config.toml
num_hidden_layers = 8
hidden_size = 256
n_experts = 32
experts_per_token = 1
d_expert = 320
d_shared_expert = 0
hidden_act = "swiglu"
moe_layers = [0, 1, 2, 3, 4, 5, 6, 7]
router_score = "softmax"
normalize_top_k = false
routed_scale = 5.66
balance_loss = 0.000658
balance_bias = true
router_z_loss = 0.001
init_std_router = 0.022
lr_router = 0.0004
num_attention_heads = 2
num_key_value_heads = 1
head_dim = 128
vocab_size = 32768
norm = "rmsnorm"
norm_place = "pre"
norm_eps = 1e-05
positions = "rope"
rope_theta = 10000.0
rope_fraction = 1.0
qk_norm = true
attn_scale = 0.0884
tie_word_embeddings = false
parallel_block = true
init = "uniform"
init_std_qkv = 0.0312
init_std_o = 0.0
init_std_up = 0.0312
init_std_down = 0.0
init_mimetic = 0.5
optimizer = "soap_variant"
learning_rate = 0.00377
beta1 = 0.95
beta2 = 0.98
weight_decay = 0.0
lr_head = 0.00377
max_grad_norm = 0.5
warmup_steps = 66
schedule = "wsd"
decay_fraction = 0.754
decay_shape = "linear"
final_lr_fraction = 0.0
batch_tokens = 32768
max_seq_len = 512
doc_mask = true
train_tokens = 339600000
max_steps = 10364
dataset = "wikipedia_en"
Below are experts of layer 4 (counted from 0) of a mixture-of-experts language model. Rows are named router (the router's row for the expert), gate (a neuron's input weights, with its number), up (a neuron's input weights, with its number) and show model dimensions 0-255. Each number is 50 + 10 x the weight over its row's rms, rounded and kept within 0 to 99.
Before each expert's rows: a language model's description of what the expert responds to. This comes from a sample of Wikipedia text that the model never trained on.

# expert 24
Description: Line breaks. Line and paragraph breaks after headings, sentences or table rows, especially blank lines following = Title = headers.
router:66 40 58 32 63 57 53 47 36 65 46 52 60 29 60 39 50 56 58 50 50 24 57 36 34 61 43 37 48 50 52 41 47 32 49 50 49 57 61 53 68 49 56 50 56 53 57 65 59 48 55 62 53 43 49 51 26 38 56 50 47 50 34 42 43 56 59 31 80 53 66 65 61 35 53 57 49 49 70 59 44 37 48 53 32 57 44 46 46 47 49 45 43 53 54 67 68 51 36 55 44 47 46 38 56 43 43 60 68 42 52 50 55 32 73 36 50 51 63 54 45 50 28 59 55 43 36 59 61 55 58 42 41 53 61 56 68 48 47 48 47 40 24 53 41 53 56 51 35 34 38 48 59 48 46 46 61 64 50 29 43 53 43 45 50 52 59 58 60 53 61 64 59 49 41 52 37 53 61 36 32 62 65 47 47 41 53 55 57 45 40 31 49 62 33 48 59 50 35 44 44 37 52 65 37 69 57 55 42 46 52 40 60 59 58 55 33 56 59 52 58 57 52 42 56 62 51 50 50 30 39 45 47 36 58 45 63 47 62 56 32 62 46 49 39 38 52 63 47 52 47 42 48 34 63 38
gate5:57 52 52 47 64 64 43 48 23 56 63 58 60 56 66 52 62 46 52 67 56 54 57 70 44 42 39 43 40 49 28 52 59 72 38 56 44 56 44 36 41 64 44 47 44 39 43 48 56 57 51 49 50 47 48 56 28 52 48 40 39 51 48 61 57 47 44 52 52 39 34 52 41 59 51 46 39 39 61 40 31 39 56 47 30 41 52 58 51 37 52 38 35 27 55 48 42 56 54 54 36 49 47 47 57 41 62 57 70 49 55 55 59 66 43 40 38 66 42 62 54 47 53 54 43 52 46 48 77 43 42 45 44 46 42 46 57 47 31 42 49 51 35 49 32 50 56 54 21 48 62 43 43 42 52 50 54 39 50 34 45 53 54 41 47 39 40 66 57 61 53 39 48 37 34 48 41 50 37 48 32 56 41 47 46 26 50 47 67 47 33 53 53 53 52 55 33 60 27 55 46 56 52 77 65 43 43 46 38 56 47 47 52 57 54 49 62 57 42 43 48 30 48 60 66 32 56 35 58 55 37 72 44 43 64 40 54 54 57 55 51 51 43 46 46 47 46 63 60 54 68 42 30 35 52 59
up5:54 48 51 36 34 47 52 55 63 48 26 45 52 35 44 53 50 54 66 43 41 44 43 56 64 60 60 56 57 43 63 51 33 32 66 52 57 48 66 63 64 49 42 33 42 70 42 36 35 56 61 51 45 50 46 44 70 51 51 45 49 34 35 44 30 41 43 47 57 56 63 47 49 49 44 53 39 55 60 47 56 56 80 54 72 48 49 46 43 58 38 64 43 58 47 56 59 38 43 49 67 53 51 53 66 40 47 50 42 63 52 50 43 48 68 41 71 46 50 47 69 53 57 41 53 58 45 50 40 55 61 46 42 54 58 52 29 53 71 47 47 48 60 54 61 52 61 50 57 42 46 58 47 53 56 65 33 57 47 61 57 41 34 45 59 68 46 51 46 45 57 59 46 60 52 42 59 56 51 47 63 46 55 38 42 72 40 35 55 59 67 36 45 36 36 51 78 34 57 49 51 53 36 29 55 69 60 67 53 47 37 59 59 43 51 52 36 64 57 53 60 62 54 44 41 66 57 47 31 41 55 37 51 54 43 65 33 52 35 34 57 40 43 53 60 45 52 44 59 42 47 60 51 65 45 51

# expert 2
Description: Iberian name pieces. Word-final pieces and particles in personal and place names, largely Spanish or Portuguese, such as Carlos, de, da, Qu-inter-o, Madhur-i.
router:56 55 54 38 72 46 60 35 49 63 61 62 45 47 60 36 52 45 59 51 51 44 66 47 44 60 33 46 48 60 65 45 59 46 48 36 41 64 46 58 54 32 57 46 55 58 44 55 59 65 60 57 68 49 48 48 42 46 47 33 37 58 45 32 51 60 64 47 56 53 62 63 58 45 36 48 58 46 62 69 50 43 31 52 51 72 45 58 60 53 50 48 47 39 49 67 53 49 34 59 42 38 53 50 66 45 44 55 54 44 68 49 66 37 63 39 57 49 60 62 65 60 42 61 49 55 48 41 71 50 63 41 34 53 65 50 66 50 32 61 38 50 43 61 47 45 61 59 49 46 44 41 53 67 57 48 63 69 51 45 44 57 57 46 57 63 55 56 58 58 68 57 60 62 54 60 39 67 68 37 42 62 67 43 47 33 46 56 63 40 43 40 42 54 50 36 69 48 29 29 46 44 46 55 31 58 67 46 44 38 62 44 48 53 67 60 45 48 72 55 59 57 54 44 62 56 55 73 50 37 46 39 38 37 58 49 55 55 58 48 35 57 49 43 36 43 43 45 41 37 41 33 54 50 55 33
gate0:45 50 34 43 54 45 31 41 42 55 49 49 32 49 71 55 52 54 54 33 59 53 72 52 45 47 53 38 65 62 63 60 53 40 45 47 30 41 49 57 47 49 50 53 40 61 52 42 67 52 70 35 55 49 46 26 67 45 32 28 69 56 56 61 56 69 42 47 79 55 44 62 42 44 54 59 48 55 71 49 61 38 48 53 55 68 65 59 47 58 66 42 50 49 48 41 51 55 38 59 37 57 59 33 47 51 48 63 36 48 44 41 43 55 50 41 61 49 52 56 53 44 57 51 53 40 44 48 50 51 55 52 58 50 35 49 60 64 40 67 46 60 37 25 55 60 54 44 58 55 54 61 28 60 46 49 47 50 46 60 39 41 41 52 38 57 63 40 37 55 37 65 49 62 44 43 48 65 55 53 70 39 55 24 38 62 53 42 55 41 45 51 54 52 43 41 62 59 43 52 55 38 46 50 50 54 61 44 46 60 56 52 58 67 54 50 44 51 79 45 48 55 51 67 68 38 69 45 60 49 60 40 68 60 44 48 59 45 70 55 46 41 48 45 49 63 55 33 48 43 53 55 61 41 34 61
up0:60 56 41 34 44 55 39 52 60 38 31 68 50 62 55 59 55 47 60 33 39 61 38 54 55 41 36 47 68 39 39 59 29 50 52 47 54 39 59 48 46 53 41 45 44 58 33 50 43 55 38 37 54 47 51 47 34 49 56 31 45 61 50 52 44 48 63 53 57 58 55 59 40 38 48 38 52 44 62 53 49 25 54 41 54 48 49 57 52 65 41 29 47 45 54 51 46 47 43 47 36 54 58 43 45 70 54 51 56 46 55 52 40 51 57 57 53 68 52 62 46 51 44 68 58 76 45 39 53 48 66 52 61 56 63 46 52 33 53 73 42 55 44 76 71 48 31 31 55 65 55 49 51 35 48 58 35 38 35 71 45 49 47 33 39 37 39 62 63 51 37 53 83 64 67 49 45 56 58 51 49 64 42 61 56 45 41 40 59 58 51 57 64 42 52 54 51 49 49 46 52 50 49 49 43 47 50 67 51 42 41 57 70 54 51 62 56 55 57 42 62 75 61 59 44 50 42 42 46 45 57 44 63 60 51 36 65 36 38 45 50 54 46 64 54 49 41 53 45 64 68 70 63 48 47 50

# expert 25
Description: Sentence-final periods. Periods, with a following space, ending sentences in prose, often before The, He, In, as in "…writer and investigator. The book".
router:60 45 66 26 64 53 60 41 37 64 55 55 54 33 66 36 44 55 57 57 61 29 51 34 37 60 42 40 40 49 60 45 38 35 58 43 36 61 52 57 67 47 55 31 48 49 46 56 57 55 60 65 57 35 37 52 39 40 45 43 43 51 50 55 63 54 62 36 53 44 59 60 67 27 42 59 47 52 77 48 40 34 42 54 42 52 48 50 50 53 36 56 37 49 64 59 52 41 46 52 37 48 46 35 55 35 47 52 64 35 59 55 62 33 48 41 67 34 47 55 56 51 43 49 57 49 36 48 59 50 62 50 40 63 52 60 54 43 34 66 50 41 49 55 36 50 54 49 29 40 48 35 61 62 46 44 57 66 63 41 38 54 38 50 62 62 58 55 64 58 55 51 61 54 37 49 41 56 58 40 32 59 57 54 47 41 46 49 64 37 43 39 49 66 43 48 55 46 39 40 35 26 58 67 41 58 60 48 44 47 50 54 48 52 49 69 39 51 48 66 61 57 66 41 60 49 67 55 44 31 36 39 46 41 62 37 50 50 58 41 32 57 53 49 43 40 52 52 47 59 38 47 53 33 63 35
gate1:42 40 47 58 45 65 38 47 40 42 68 49 37 39 51 58 51 55 48 59 43 48 57 38 50 77 45 60 31 48 43 34 58 42 62 45 65 48 53 48 64 62 40 28 44 43 52 41 59 45 50 40 53 53 59 57 47 52 44 36 50 35 59 44 53 47 57 54 57 48 70 59 51 45 62 52 39 39 63 53 57 36 46 53 47 54 57 63 70 57 44 46 32 60 54 60 41 52 49 60 48 59 36 65 48 57 52 31 50 54 75 58 70 58 58 61 45 49 62 41 54 56 40 66 45 60 59 45 37 42 42 50 54 38 62 48 30 71 47 52 50 54 65 64 28 59 65 49 42 58 55 60 38 38 49 47 53 38 64 52 46 55 50 46 44 58 44 45 33 58 50 48 47 48 37 60 53 58 64 45 59 43 49 65 53 72 47 54 73 63 47 57 42 41 45 66 57 39 46 57 32 36 60 39 64 38 67 45 46 63 44 48 47 65 44 49 43 48 62 57 61 40 57 38 36 39 40 65 44 49 57 46 66 55 56 52 50 54 62 37 47 56 66 47 50 60 21 42 62 79 37 46 56 52 61 51
up1:38 52 60 61 44 45 50 33 40 59 66 57 45 47 54 65 44 60 49 54 39 41 33 22 67 64 44 42 54 43 40 40 56 55 51 50 49 51 41 39 56 71 30 54 58 55 63 38 65 42 57 59 58 63 54 52 48 49 15 38 51 51 52 44 46 62 46 51 58 54 50 50 50 69 66 57 40 42 52 50 59 34 53 61 61 32 39 55 65 59 52 48 56 51 48 31 29 56 68 48 42 41 55 46 69 47 71 53 60 55 55 50 49 48 77 40 55 58 64 51 64 47 47 59 49 64 61 51 35 40 47 60 50 46 74 65 41 69 54 51 60 54 55 75 36 57 53 48 57 42 51 52 46 29 59 15 55 49 52 57 35 53 49 44 64 54 54 46 48 46 60 46 53 46 36 50 54 56 47 60 42 56 38 62 41 59 54 42 58 69 48 40 56 60 42 57 58 41 46 55 44 51 51 37 53 49 47 51 54 56 36 55 53 52 57 60 48 44 60 50 49 55 51 43 41 44 52 65 58 50 66 41 69 57 47 37 45 47 41 51 48 18 53 58 56 44 47 30 44 52 47 46 55 56 65 62

# expert 30
Description: Table cell pipes. Pipe separators between cells in wiki tables, chart positions, rosters and election results, plus table divider rows like |---|---|.
router:56 53 61 44 51 57 54 33 47 53 45 44 37 42 60 41 46 56 67 53 56 30 59 49 32 47 42 47 38 61 51 60 50 50 45 48 50 57 49 59 58 43 66 37 59 57 39 40 66 73 56 63 69 55 40 58 41 43 70 50 42 44 45 45 46 57 53 48 63 54 68 53 66 42 42 46 35 49 57 58 43 37 25 52 52 52 40 63 69 58 33 43 40 36 72 63 49 46 44 50 47 47 37 53 59 39 52 55 79 57 66 56 58 42 56 43 59 39 52 67 52 56 52 65 49 57 37 46 61 35 60 39 34 55 63 35 66 28 37 51 47 38 54 58 64 35 79 56 42 64 46 48 56 58 53 51 68 62 53 41 37 51 39 41 55 51 62 59 53 54 53 53 60 56 53 46 37 59 64 40 44 53 58 63 46 46 43 61 57 41 42 47 30 53 49 52 66 59 40 53 45 38 42 58 46 65 63 50 39 43 57 40 61 54 55 54 38 55 55 51 62 60 57 38 48 54 53 63 51 40 57 33 36 41 73 50 60 54 52 63 39 56 39 43 48 36 41 42 46 38 37 36 37 50 58 40
gate0:56 57 51 57 50 36 32 57 37 65 42 51 45 51 56 57 53 57 57 29 55 53 52 49 42 53 54 55 63 44 52 40 57 46 40 58 43 55 37 59 57 37 55 57 45 47 38 66 38 25 50 54 30 46 45 60 43 60 58 43 47 47 66 68 54 41 62 44 62 49 65 41 64 49 52 50 45 38 41 46 55 53 52 49 43 58 28 40 33 41 50 60 41 61 63 49 64 55 43 49 61 45 46 63 54 70 54 55 43 58 39 47 72 38 49 42 36 68 69 58 53 50 47 67 47 54 49 45 66 62 52 46 41 38 48 54 63 41 49 44 40 44 56 45 44 61 62 43 64 43 39 38 41 52 63 64 53 48 64 54 28 48 58 39 43 37 60 53 61 47 64 53 73 35 68 25 37 58 42 58 49 50 39 56 41 61 59 51 46 36 49 52 45 46 45 48 49 54 47 88 43 52 33 56 59 55 62 48 46 60 68 59 46 43 51 50 51 46 46 43 58 47 36 52 39 53 31 62 50 42 43 43 64 58 37 60 58 40 53 76 53 49 46 50 44 40 56 37 44 59 39 35 32 65 53 35
up0:37 51 55 60 65 37 42 51 40 65 39 42 35 57 58 58 51 54 63 42 52 37 53 53 35 46 69 60 44 27 69 48 35 41 50 56 38 43 60 64 40 50 62 37 43 62 58 43 49 33 60 35 62 66 52 40 45 58 60 48 52 54 50 51 62 57 46 35 59 53 61 45 61 26 70 59 39 53 48 60 54 55 64 64 37 44 42 50 34 52 61 58 62 61 58 61 55 32 60 34 57 60 44 38 42 62 55 33 36 46 38 51 56 40 61 41 43 61 50 55 52 58 77 50 54 44 43 41 64 58 54 72 36 50 55 48 62 48 48 50 38 48 51 25 51 39 46 63 71 40 55 54 60 68 62 62 58 39 67 60 52 50 55 36 46 42 51 52 58 56 65 60 55 36 58 45 54 45 61 51 49 46 33 62 51 54 49 45 30 45 47 49 37 39 60 36 47 50 50 58 58 75 50 49 49 58 54 44 58 57 60 44 34 57 45 40 67 51 48 56 47 37 45 52 35 50 43 43 57 45 45 29 49 54 44 59 38 26 57 53 29 60 59 50 61 43 49 43 44 63 52 45 37 54 58 46

# expert 14
Description: Clause-linking conjunctions. Conjunctions and relative words that join clauses in prose, chiefly and, that, which, but, who, as in so badly that.
router:67 49 70 46 62 51 56 51 44 56 67 63 49 24 57 39 52 62 63 50 61 37 64 47 49 56 37 37 41 63 56 46 58 46 42 51 40 64 53 64 58 49 67 38 50 63 42 64 64 56 58 71 51 48 51 62 29 56 47 42 43 60 51 49 48 61 54 38 60 50 54 73 63 44 37 57 45 28 66 56 37 38 46 57 51 55 39 58 68 38 44 49 40 31 53 64 70 48 41 61 39 50 36 45 57 45 39 52 67 46 53 40 67 37 53 41 58 44 54 60 57 51 54 46 63 53 43 51 59 31 62 45 45 56 55 51 63 44 31 67 50 50 50 71 51 52 51 54 44 53 52 32 55 58 54 47 62 52 63 44 46 60 42 40 59 58 49 65 49 65 62 53 57 66 48 53 37 70 64 43 30 56 50 53 31 43 46 56 56 40 38 38 46 45 49 46 64 50 49 35 33 42 59 58 38 64 55 54 47 33 48 31 50 63 50 61 38 53 48 58 57 55 56 48 57 55 66 56 46 43 44 42 44 36 58 38 60 51 62 48 32 68 47 31 43 36 35 51 42 43 42 41 55 46 61 54
gate0:67 59 63 60 42 52 50 48 40 52 55 41 47 53 71 43 40 47 44 34 51 47 57 43 44 59 51 36 64 49 60 68 67 48 34 50 42 63 32 38 46 73 44 28 39 49 31 42 65 58 59 52 43 56 56 54 46 49 49 46 44 56 45 50 29 49 65 37 62 39 42 55 47 47 46 46 50 51 50 59 51 38 39 29 61 54 43 46 40 51 65 70 46 64 56 47 64 45 59 63 67 44 25 50 58 54 63 49 46 61 48 59 48 56 38 53 49 60 54 37 75 57 66 46 69 49 57 63 53 48 48 49 64 51 44 56 59 47 61 47 37 36 39 50 53 37 47 49 54 60 51 48 54 52 38 42 31 60 65 49 55 51 63 59 41 60 49 40 58 26 54 54 63 42 64 37 32 53 58 65 42 55 42 35 34 35 52 36 55 63 33 48 53 50 63 52 53 54 53 55 46 51 47 56 37 36 46 62 50 69 66 47 45 51 53 73 56 67 50 58 51 52 58 66 48 56 47 41 43 51 73 54 52 29 55 50 56 39 45 32 53 52 70 63 46 55 40 44 47 49 66 50 64 56 52 40
up0:42 25 42 53 48 52 50 52 54 39 39 44 44 46 45 50 39 50 63 67 47 55 39 48 73 66 39 57 20 52 46 40 36 51 62 49 53 26 61 56 67 44 66 67 69 49 67 64 50 38 48 26 57 51 36 54 64 46 49 44 63 35 41 49 58 47 54 49 54 45 57 41 55 47 59 53 60 53 42 41 40 71 64 66 47 56 52 55 47 60 56 46 53 53 63 48 43 42 55 38 40 45 67 58 39 67 35 48 44 43 44 52 48 41 47 52 47 53 46 61 43 57 39 53 48 66 57 38 56 45 50 55 47 59 72 52 48 60 49 66 63 66 48 37 59 51 38 53 55 37 48 44 39 46 74 65 67 47 52 50 33 62 55 40 54 55 48 51 44 56 55 50 38 52 32 67 62 62 48 49 58 56 59 67 72 58 52 67 40 28 58 56 52 55 38 48 52 55 53 51 49 71 50 45 52 64 58 50 53 51 36 43 42 46 49 39 60 43 59 37 45 47 54 40 40 42 47 60 52 52 41 50 43 64 54 51 62 64 51 58 36 50 21 30 70 51 61 57 56 53 51 42 38 46 37 61

# expert 22
Description: Mid-sentence commas. Commas ending a word or name inside a sentence, before and, which, who, or a date year, as in Lactantius, or March 29, 1939.
router:60 50 64 41 60 49 57 47 51 60 63 60 50 45 52 41 74 56 59 57 53 38 52 51 44 52 37 44 43 61 53 46 57 37 50 56 47 70 44 55 81 56 65 33 55 51 47 57 56 63 51 64 42 54 64 55 41 46 49 43 54 58 44 49 44 64 55 35 57 58 65 60 54 28 43 54 57 29 56 50 49 36 43 54 31 62 35 52 59 46 53 45 39 38 57 69 68 52 41 49 39 41 35 46 51 38 42 64 64 50 57 54 60 46 49 41 71 42 52 64 58 66 56 52 49 63 47 62 58 49 62 43 53 70 58 56 55 42 39 50 46 40 41 65 59 37 50 48 32 37 44 27 63 56 62 47 57 56 55 46 38 52 50 39 48 57 62 65 50 56 59 58 70 59 41 59 52 55 67 46 32 54 54 41 36 39 42 52 51 37 39 41 44 65 47 52 63 47 43 36 38 34 46 63 41 69 56 46 41 44 59 45 66 71 46 58 43 43 59 55 53 55 49 49 79 48 65 54 47 39 41 45 36 47 65 34 52 48 54 37 34 78 48 48 48 43 46 58 51 47 39 36 50 53 61 41
gate0:50 38 40 41 48 60 55 45 40 53 55 50 46 47 57 57 42 34 41 58 37 68 49 50 42 66 40 51 49 48 52 53 38 59 41 69 47 67 37 52 51 67 57 41 48 50 59 61 37 24 50 61 51 60 51 44 57 24 29 56 60 42 35 46 52 49 39 40 45 53 49 71 37 48 29 52 30 36 41 37 60 60 41 50 49 53 45 37 50 54 41 49 58 51 39 85 53 42 40 40 33 59 53 50 38 56 59 43 45 60 46 52 56 44 35 39 62 48 45 70 58 40 57 54 59 68 51 50 48 52 36 50 67 59 46 46 37 54 30 60 59 56 49 47 39 44 41 58 45 43 40 59 56 51 45 47 59 38 29 55 28 54 43 46 38 36 50 67 38 52 49 52 47 46 53 60 61 67 56 42 66 47 39 37 42 53 56 47 42 50 61 67 32 43 43 48 22 63 42 47 53 30 53 49 51 52 60 46 44 60 57 52 54 53 61 72 51 42 48 56 66 46 33 37 48 51 57 36 52 39 68 28 48 49 70 51 48 36 46 51 51 46 50 53 29 53 43 60 53 46 52 50 47 47 51 52
up0:57 55 60 57 51 33 49 61 46 43 34 39 63 47 41 58 50 56 41 53 52 57 63 65 59 33 50 24 50 43 63 54 61 58 63 47 53 37 52 47 44 34 39 46 48 49 61 62 73 59 47 49 59 35 47 71 44 53 62 45 46 60 44 38 43 60 64 55 66 56 45 40 44 50 59 50 67 63 56 51 50 42 61 59 42 55 41 53 42 57 48 46 60 42 55 41 46 62 53 64 68 61 47 46 55 27 21 57 59 54 61 49 46 47 56 53 38 61 51 33 49 67 50 62 47 30 50 62 51 45 48 62 38 45 60 45 63 27 52 56 48 35 64 58 54 45 56 43 46 40 52 51 49 53 63 58 47 62 50 41 50 63 56 59 55 57 42 51 61 45 56 62 49 72 37 48 49 39 44 61 50 72 65 69 59 44 45 41 45 58 56 27 72 52 55 40 60 37 38 64 41 69 37 53 59 53 39 62 56 38 33 61 53 55 42 32 62 51 57 34 45 44 46 78 55 53 48 57 55 54 36 68 57 46 53 49 39 59 44 58 61 60 30 49 42 48 52 39 53 64 46 57 60 44 41 44

# expert 6
Description: Opening brackets, separators. Opening parentheses, brackets and quotes, plus semicolons between list items, typically before metric conversions, years or born.
router:61 36 52 34 57 65 61 48 55 60 50 54 42 45 65 40 67 46 63 57 57 42 57 54 41 66 49 52 40 53 55 45 43 46 50 39 43 58 40 61 59 46 61 42 44 54 42 49 60 61 64 73 42 31 49 50 51 48 41 34 45 65 53 36 50 66 66 48 62 49 57 45 60 43 40 67 34 57 66 59 51 43 43 60 30 53 39 58 51 39 46 51 36 34 65 58 74 48 39 58 44 55 38 54 57 44 48 60 59 56 66 35 62 40 52 40 55 38 60 57 56 42 48 47 54 61 40 59 51 26 62 51 46 65 57 59 53 39 30 52 50 44 43 56 60 42 61 65 35 58 50 42 62 54 57 41 72 56 55 33 38 58 63 42 51 58 53 65 62 64 57 62 69 55 39 62 37 56 59 43 42 52 63 39 33 46 42 54 55 43 44 29 39 61 55 54 58 55 40 48 43 43 41 62 41 55 54 38 49 41 50 46 50 58 62 54 35 57 50 69 56 46 63 27 60 50 59 65 37 37 53 41 34 39 59 42 53 50 60 60 38 67 44 46 48 40 38 45 36 57 43 36 40 49 61 35
gate0:49 41 52 42 44 44 58 55 51 45 63 61 57 48 58 59 44 56 78 36 43 38 46 61 34 55 42 55 63 40 45 49 53 47 60 52 55 53 56 43 43 50 66 49 47 37 77 32 52 30 51 54 43 52 53 48 46 52 37 52 48 51 48 30 57 51 72 52 45 50 51 51 47 30 44 56 58 38 51 47 44 65 57 40 54 54 50 51 49 61 31 32 62 46 59 61 39 44 38 58 51 53 28 53 58 42 48 30 54 49 62 38 50 26 58 56 48 38 39 52 64 62 58 60 66 46 50 42 39 50 48 49 52 39 70 60 47 36 60 50 41 31 51 52 59 67 51 46 51 61 46 49 64 59 56 46 54 46 32 48 46 56 53 37 38 55 55 49 59 61 56 51 66 43 50 71 45 49 43 53 47 68 67 61 51 61 64 53 43 30 37 65 51 67 52 52 51 64 39 45 63 62 34 47 46 55 40 44 70 43 62 64 51 51 48 54 50 40 48 51 51 60 45 48 68 33 63 62 49 41 72 42 41 59 65 72 40 36 51 53 66 44 56 42 47 51 52 48 48 48 56 34 42 67 53 83
up0:38 46 66 49 44 50 54 43 50 43 73 58 62 33 55 59 39 56 61 42 54 49 40 61 34 53 44 50 49 27 57 44 54 41 60 44 59 54 60 53 55 49 47 60 55 35 77 31 52 21 47 53 44 58 48 47 52 49 54 58 46 34 38 36 54 31 62 49 56 66 41 38 44 34 40 68 52 58 39 45 40 57 68 51 42 45 59 53 51 57 41 36 39 53 50 55 52 43 35 40 54 48 31 58 65 43 47 36 51 40 55 52 42 32 56 51 43 50 47 43 60 65 42 63 67 41 51 44 46 65 41 44 36 36 62 54 53 44 59 48 27 37 48 45 48 57 54 37 47 57 47 53 57 52 47 57 59 49 27 45 43 48 58 33 42 64 52 38 40 50 48 62 62 55 60 54 47 49 41 60 52 57 56 62 66 61 61 45 33 34 50 53 46 73 54 46 39 64 27 47 63 41 39 39 38 49 32 42 56 58 54 63 42 56 63 52 60 42 36 56 64 60 42 58 70 51 61 35 38 56 47 49 58 53 57 67 57 46 46 53 64 48 51 46 54 64 58 43 48 47 53 35 39 57 53 79

# expert 11
Description: Numeric table cell pipes. Pipe separators and values inside number-heavy tables such as climate data, league standings and vote counts, especially after a digit.
router:60 52 58 51 57 69 60 50 51 56 50 39 38 48 57 42 53 55 64 52 55 30 63 45 31 46 39 42 39 59 57 64 37 39 45 52 44 62 52 58 54 44 62 44 63 58 59 46 65 60 53 64 61 49 44 54 47 35 52 51 39 51 51 63 48 62 52 40 73 61 70 46 51 35 47 41 37 51 55 51 38 45 41 59 45 53 39 67 70 57 32 40 50 42 65 64 54 43 37 51 30 45 57 37 57 40 52 50 63 58 51 57 55 31 52 43 71 38 56 74 60 53 53 60 54 50 40 50 72 34 68 42 39 55 59 53 63 32 40 44 52 48 41 60 54 37 72 47 52 55 38 49 60 54 51 43 61 59 55 36 40 65 39 41 54 53 58 67 52 55 57 47 52 61 55 67 30 60 59 49 49 65 67 63 47 51 50 65 61 39 35 39 36 52 37 57 61 60 48 47 38 43 44 56 41 53 73 45 46 36 50 42 59 54 50 58 44 53 60 63 52 59 62 42 56 48 52 50 43 44 63 32 40 40 59 49 53 55 59 54 35 64 45 44 37 24 39 49 48 47 36 38 39 49 62 39
gate0:53 53 55 63 44 59 46 62 37 44 46 56 52 44 56 24 43 43 57 67 32 33 40 50 53 57 51 44 57 34 48 54 38 42 47 46 41 65 64 48 53 57 36 46 33 54 49 47 54 42 49 55 41 31 49 48 63 37 41 66 29 33 56 46 57 62 52 65 39 50 68 36 40 55 58 49 28 39 41 37 38 66 63 40 56 66 50 44 32 47 60 37 48 48 40 56 53 51 51 24 50 20 62 43 49 51 55 43 43 48 51 49 58 36 57 52 42 45 52 58 41 42 37 59 61 66 59 45 39 46 76 39 51 50 40 52 49 42 62 62 66 49 64 55 37 37 50 46 68 51 51 57 50 35 47 40 58 45 51 26 40 48 55 55 66 34 37 56 42 46 42 56 59 55 47 38 48 42 53 48 42 59 68 60 51 67 51 62 67 45 65 74 28 42 44 51 58 62 39 42 56 71 49 45 45 52 60 35 47 42 45 52 50 59 46 68 57 45 50 47 55 50 56 39 47 53 58 56 71 42 60 34 52 56 48 53 36 46 49 45 47 63 32 60 48 55 45 43 47 37 50 49 43 44 60 47
up0:51 45 62 35 67 66 58 42 52 46 47 72 58 54 44 53 55 45 47 53 62 47 61 60 50 57 36 53 35 46 53 47 58 55 44 64 54 41 42 48 66 49 31 65 70 60 43 51 74 43 49 28 50 49 42 62 49 52 51 49 41 59 36 44 34 54 44 57 59 60 37 63 53 49 64 62 56 35 31 46 52 40 28 55 54 45 61 32 36 56 41 51 44 59 58 52 61 65 65 75 51 55 38 59 46 53 44 66 41 55 42 64 22 64 52 41 45 37 46 50 36 51 52 45 62 46 63 39 58 57 42 55 63 52 57 54 46 65 39 50 41 50 34 44 59 48 38 56 43 60 50 55 61 39 56 41 54 46 61 48 63 46 59 58 45 43 57 42 73 55 46 31 42 63 61 48 56 56 53 45 58 54 47 44 50 39 39 50 47 58 34 45 52 50 70 56 64 40 60 29 40 41 63 54 65 48 49 38 66 56 45 63 45 59 55 46 50 42 55 45 54 72 68 61 49 44 70 40 47 36 54 32 65 54 39 41 66 53 42 55 64 41 53 51 41 52 59 54 40 56 31 54 32 49 43 49